From a checkpoint of a small mixture-of-experts model trained on Wikipedia.
Experts: 128 experts in each of 13 layers, 144 GELU neurons an expert, a sigmoid router, a shared expert of 192 neurons.
Below are experts of layer 10 (counted from 0) of a mixture-of-experts language model. Rows are named router (the router's row for the expert), up (a neuron's input weights, with its number), down (a neuron's output weights, with its number) and show model dimensions 0-255. Each number is 128 + 32 x the weight over its row's rms, rounded and kept within 0 to 255. Numbers have three digits each.
Before each expert's rows: "mostly gets" lists some tokens that are sent to it at least half of the time. This comes from a sample of Wikipedia text that the model never trained on.

# expert 47
mostly gets: "él", "gl", "hl", "enz", "sl", "ç"
router:140128156113095056018114119133086119165111146097109157138073111194140091136164171111163101130185169120137102106217115119129122158162152116178127128179124147145102092132128146159144154062110124081108142116164129135136133176115144118061128120109123115189150135152126122157167100126166110158112141118114138177104118133200136137108150018137137083100206107133086142123112096101193106082131137112123111146143088121136153102116117092195146147197096105163086101158139104152125138121151101119202074196038196136136076131177158110124136112144162113138159112079110133152074151094089104111131139092126115133141097186084079127158152125137097153072154102098099110137137120129119091152121118149113132187105127115127075193115119144098123112132148098175127180068173142069149158137118100
up0:109117135151152114134149122140148058103078164134126084104126101160202085131162114137131143140150124158106156124115118109177116117108121156161124190152136136112141185127098139182087153149130132131136095126134109148159138160160205103119129114107160113132166112111098122172157107103051114129126125191166049179096135154166083165059143099103121081110087044120159131112148133094167152093110128103111117153146100184176161168127084118096147165160096161058121113134173087122175154121162066171170143131096131112100167096255163126087101142061050127164092092138116142124129123076138168166147134132141097115125144109099102129175125103139138115094171093182127101153114155137120128147158139107079201127164165092154112114120161128127146100103121174120054164063112092105120120077143157
down0:167164130129126159136085108087092192144121101159164117169091111073080155193209086108100151083056183136084055102098149162199106113121133147096084165158114167114130080148121176145135117095140092120157173158170176083173109077107111136051113107099169132154170147144138122155168175162082119105120098042158169122180166093086086138189094124178101099138139140139126119091115067190115126132110156159135101094112116130079106160141140185142130101117133129120107094112117109117160095084147107153143128119127129112100128157160093172113130103158128153083159135147174156197178126207106121157102101138090127121167101064128111106095130096125088142108169124115090178108099168062155146125124096123159123187143125128115105114138139125160112078159158135102104116147202144156122112090109175
up1:163108130149162066173136123101132111154089111084148145104139126098137139121176079143116111128100087098143143153182175096085134124179102105092108060172143113122074113127178079133167133188153053069117153153111085096143100137175122094090151107132139060070189107153150079114125195128085130162142070152155079124139114124167093157118118092135130085107150189159112122122213110154152081109104096114153109176150142089182077119096116191138106130181100164168137125171141119083094105108147175159144106099137146068161140099107187124103138134159105181098158180082107146179099063211165126140187158106128099144150125096133123113095120127106135126181098110081157141106148149103095153134122170127108155124064087166161139110137173131142161097147085163171115120092170123122142063123122125
down1:137121147111188163100145134107115101065137161148159102138172121120150097060116127142132091143138125125112128137039177102169141168140167124151167142127114127099156121110150143124082163105112133062140136127133166110166119130150107090109169117159121096125103104180120071064111155117135145121195103117093173132118112126133138154159076117137183100149139123141165139131063035117154130109129092078094130117134156178114140155150128153077098161104138158112132113098153115155047101107119205178121160055143134179194138135155116096109153080136080132112167067107134137088130149162174133122114092107167152102126137072139135134233186077131083115152121159195158131123149105063101142074145114103142089140147127102132159159139168115144100198190116103144153150059150133154102173103044086
up2:103165106097181125116142081137149177104099139090162165103064126150156125131137154102103069175168149157059102116175150133100171193084150170103139142092106145143115164106123135067140170131143115130184076131108065090113156125053157121066138234145152123143185128114123106164128137134103127129192113141124160178110148099144142187108147107105084131111152103129110119129117070127155118131117126144102165116101127067183187123069181108116161124147149144113157121127140105147127139102145137127156148178106140060140149100114145101093166108133136108196137062125097131120126178144101069101083134092108126102098137174193106134077060139146091130096169123064126143119203140190123133125169124118112144154089188132119067133101088123150147119124103088120144084099180060127092175186155158
down2:078150073150115188153106108137077180069122072153164137128128120122150077127171134096163137135151179099115127185135153149139131156090166095067160189084104136111131132098170112050149109081153165144164045117097082146114108117108120108173073132108157156134150137147133160158158116107136118133186099120168115081150146137149093164122135112127123102110089173143128083126073134098049124159148137159145180143142115140115136117154179176183142143145114112162128131166062112135063128122089112072144073117177130139091210119169155117128148124114107042182100144153110160134121141150139152128099065082169090155084120101135151143108119167100094149038096147149149108178143157156152134090172124149099199167119124096149133082120119098133144123092106120134158057153087146110110109188109195

# expert 123
mostly gets: " Arm", " arm", "uf", "if", " flag", " heavy"
router:144086154125169075048152085128153164091088067104130100124112117139184101120109130169187095123176143132106132176140131106131109119145158145149113099177141118166137075105126143110174126079150093133154144154155083164146158139121097163063126153140104069129125133189136132154140199106100110114154155096180144146108102123142118085110124159118140078123134098142139178148131139140125137133115188085077102150092144134092187095151128110137124189138128126144110034131123141172129182087135129166127096122094159094174128155054148099146101124105162111105153122117112145054162158103090059158114085096114158149146108170133074143075162058172059127110140129095151120135096162183148096148125162120150155201119120116151111148072137173135126069077187100093132084109111146114198075216128100
up0:124117151070148099146110117150131181081156110139121070085174121138159161146122122079177150126134161141133157154094065120133150116120144120160161150117153121126147084132054088132149145088125100128140116126127106148144155098073104093139158197202091108135141155122155066154147171114112069128092142095126141134144167088147209168128166146150170160160130101121196147111161091100143150124138122050087073137104104102127155209128147134242135124176114205116112095170123127144129139112130070113086134135163107071109088089152109147141155139137084160152135101072105120177140129155132080142084141101113143085184045132095123141088058113174116090166116112166143126151019125127158104102107098161122137148106135148096151096097129144098209087108148132134146076128091144143127102156135130
down0:207142071073154060128126126130124129094101107053167171156153164125108144167154125133177094140106133141156110160184101170116139110114129127083135177136143070127147152141158123157057174163113113093095084114123140105097123120112123165137163136056128096118126130147113137133100085122115123127134151109076124161076093122139122129133172140096205128147160132094156063171126145128175137170140110121087157128116086128132101162118160127063115164088149115067161135093177118062149159141103121092103167049101108136168129109176108082151127052184159098116068150110160118148196116119087129134107187114089138129205146151109137080209127099147142092133118134121129121154122163160146166146193152114111142225100149153123149081119088100113139108088132162128125089199137082082132101153185120
up1:139133145098134123091103114119144176101081153129138149141141106134122150098087120212121116168126154094112093195172146110120124171174100105070134055120169136120090112127132175134181194101129115157068136127133111150103117079112139107174131158109100118139101106149153100195144213100061113122131171133108120133159111191166104072120132130114129082149128155127082113126110148159195141162113092090118127065094145097162120103105107162066151148131124137149159129140065138061119160102088108239147094118128111151190074189135172071137111146123171138097173125082142103116114179149078129169159116148143130113120137152102150132103122123194174182153116154114132117120140123123085111136099108135109101159122153171116137111164141125074122111066208101116105112125082078104229140149068142
down1:053126153113075164142111108124138115180136170129108133206146142131121147115103170160108112111161099114115166103187152099129113169162120187155121112142100129136129079156105147122099141109068139137125085108092167087170150184116093111082102143116124189095102140094124111137120169142155146143066142113137152072141129126173134103169192093151131136090112132146097139154135110075085127145121108113069149106161085068153178174099147097156079133108146125108122053177191147160126095059149160146154221144100158189167129115093085162116110165133140172095113105118148133137169117091113127140136140125151114153106098146135165121123101096167172132130148119078154066190100129075040182110122141170170122073116128130069137123110163122052145159135144157082110061118182075112126128155093200
up2:099085104116145130149123102053119172085114115152080137140123151202151108167139086145095074139167103097133142114097094139165136095133086113171075151108093093134114146102217095093126084133131071130156098146118038148149115131090060153121080160049165097176134129170163149142139140110090139118154149146105142148116103069121124157117157088120137111148146106072107159121115131110141119165166097102119164182062142167135113133156095080152112109169165178170144147121218140153141114110107145148140084135071135106119143148134095142175099154101179137102155169170117138112120106112109179118149088111090152063139079126162107168112169132155089167137168118216166084104065143134152132121118091103160172188095125104134127111174160148215126140134132161140182091098113141119133110183059129
down2:115182117136120108151155087131162149075120135116046102121112114117126184158171089182168076162046189057125117147082142062193121146110085143172124117097126164131122175146081055127129141103095114166181115133106178147097075120100131078166105079146124143129156131169115115127161137111140136124112128089176154086117148147143160161176120143134082110137140134113121148085145103139125175081101171173117140130142046112132143111121180062116147123048087118144088148131172090097075160178185167125111130128139154098108083087133127084130104179126074101160130100104110112139154101140194115093100121159100153093152137051101176144158150151120165121130113112133143171106076140158164175114106122169118150166093107177139140094178128119116106151148061207119141195167125114159117125147126156

# expert 49
mostly gets: " Hand", " Mark", "zz", "ok", "ck", "ik"
router:137093173147134140048158092109130123137157104071141115128180131208218085101157176099143089132077130128140174130112112095140100105160104152172204133123063128113103101162121113137102100048112152118120195126160133163174190107190115097130155121094144191129130172177123168138126093116179141080089161145113130152121097142155092182098139109151087107091183145119119145108159099092108170115138162118126160089143077108084133150114127152182086150164100106134092143165141130135143126115079131101140111119094202140089143139196158064151146088107161107082141104110129103123085157143110141120139092109056164155114141150148060094115114118127134103039144179117100067141129153151131149142082130085103088171187123093128117190153122126105107130096184128127175156141131167101170085116140160
up0:126073133137178137108136105131105133186089068088135156126148130176131065171118150093126105104163139125141175065137115166070139137123111173112147124106115135085098129105116128105081118080096120125138085092167227169124154149108173146126147133074140155099131132182136148057121205093103136130103098105111115188148086124157166123134138108154175133122120129113145125124103152075104126127115122158150127182151087111109235167179092138191151135173197085101118154118162149112113136135161155149126165138103140175127203108150140118205139162149158076097071140074169122118125152111150146176127129111068107140138059133115153168099120145133074056099112105097168149094124140099128137168089105176112092101121136112113080141153128159142118117082161109054171106050130109132137125118187186
down0:150117121169134170082115080112148124141168126174034160063159175155110161121102123140115106090112152163125128117127154153152149089149107169126127072134177086150133065148189108114164127110084110136143079111118107086157156111184157143096146084163118144128088157085069138138172117118081138096172175122149084080117130075162111110074159117102135141107150172138104157109159201101145166129121147123160094107125126158146135137138143120104125139087096116073124081102127161136185127098099131059079124151192123130156106190125148151092160110110117125167060111169151077210098144112135099144141120073154162166076128145134156108194085126109158152112119145138126173107165057134146178120126164127108042144205089182123076082103106095123090091114125137171153188138106167144121117118151184
up1:185123195077111104100077123112081194158145159119159191174104166065174118101109124153184137085096104167140112104096137146135133129117127113133178050108086124139154110105101166124171142106064115152069108124176102092146160069125151118131206150115110104100084126116174143090097134174101161085180147116082094129101136126133125118085167099157127179080112128125146103118176115117131166124147106140116129106091097085065167136104072124186096139135148092187132130136189125066161135128144153110147096196176122160169104121169160178126132102126128133098101102160128148200100159137097113095162102124129159120127125116145093066135129180141127110128135127107198155149153122087156126157125167120115231139152137125085102106091070183146134076108083141143076085098140102105077085173115131
down1:108193004084090150165081123105105115078124149129154107171153133086113117126139149135124163132127134083164216177128159113093135130194132112144084168155164131106132143123111208150127145100152116150107153137153166084113182087170116185108132181132114091191110107165145129088076118117129136170102052079129165107156140126177163100079107162175093169168155152161156095171164113106179130090151140120140142132073163157102131132137150149102090151162173119155090102095134099107071142113100094096089093120132092129120083156097137143122142083137122107088122131161161109118103154107157118145153130156146146109119158124109153153085076136102134095065203117126146140088084085105130204143140188167103071109082148114106087159115082157159117126177153146098141174133075179071106108109092136
up2:140152112165176155152098149152129063077203076118134108069145111149099144108137144183142103169150107143083105118110139123131208157107105105162118104139145099133143086151096103127115130090098135114103156142151113144105167083170156137112139127124121166148136116142102124134127163094223176067161175067170144155107148155118123143184084144097109165126107113145107098121053202122112077121146139181118152082175099137153164123078106172159106163136136078099169139106136065113102196098144163090113079166128131105125065093069172165156162142121124120149103164150115146115104138117154160105067061087088099120094119158172095081120094119094099109124096165161156117146182137102147157205172167093116060131197120139106117183121142086109166124158170081189148129101132140098144123168140121
down2:158188117124190115105166084152089103133135102114138153138094166173147128163147110113119120162149161147105165124085140125102136148131156169068099120117142126173093112121173112150080109136112132079118102125118138150169109085213118132084099134098162143170047177173161098134115101149172088159131125121136046190125164145107084137116087126163115130168125097164136095123148150173061138148110090167171145115070164135100141127174132122113118136146139159112049119116160149170150130098110117100096103120018126114129183161130143055116127101161124098104067130129116079080148125134153121144160158058101109152096124197137105136091133058120130079131091108133149126194137126119144078184135161099105151185092150117111115140171173140099175192138095105154121055124100177111199141102180133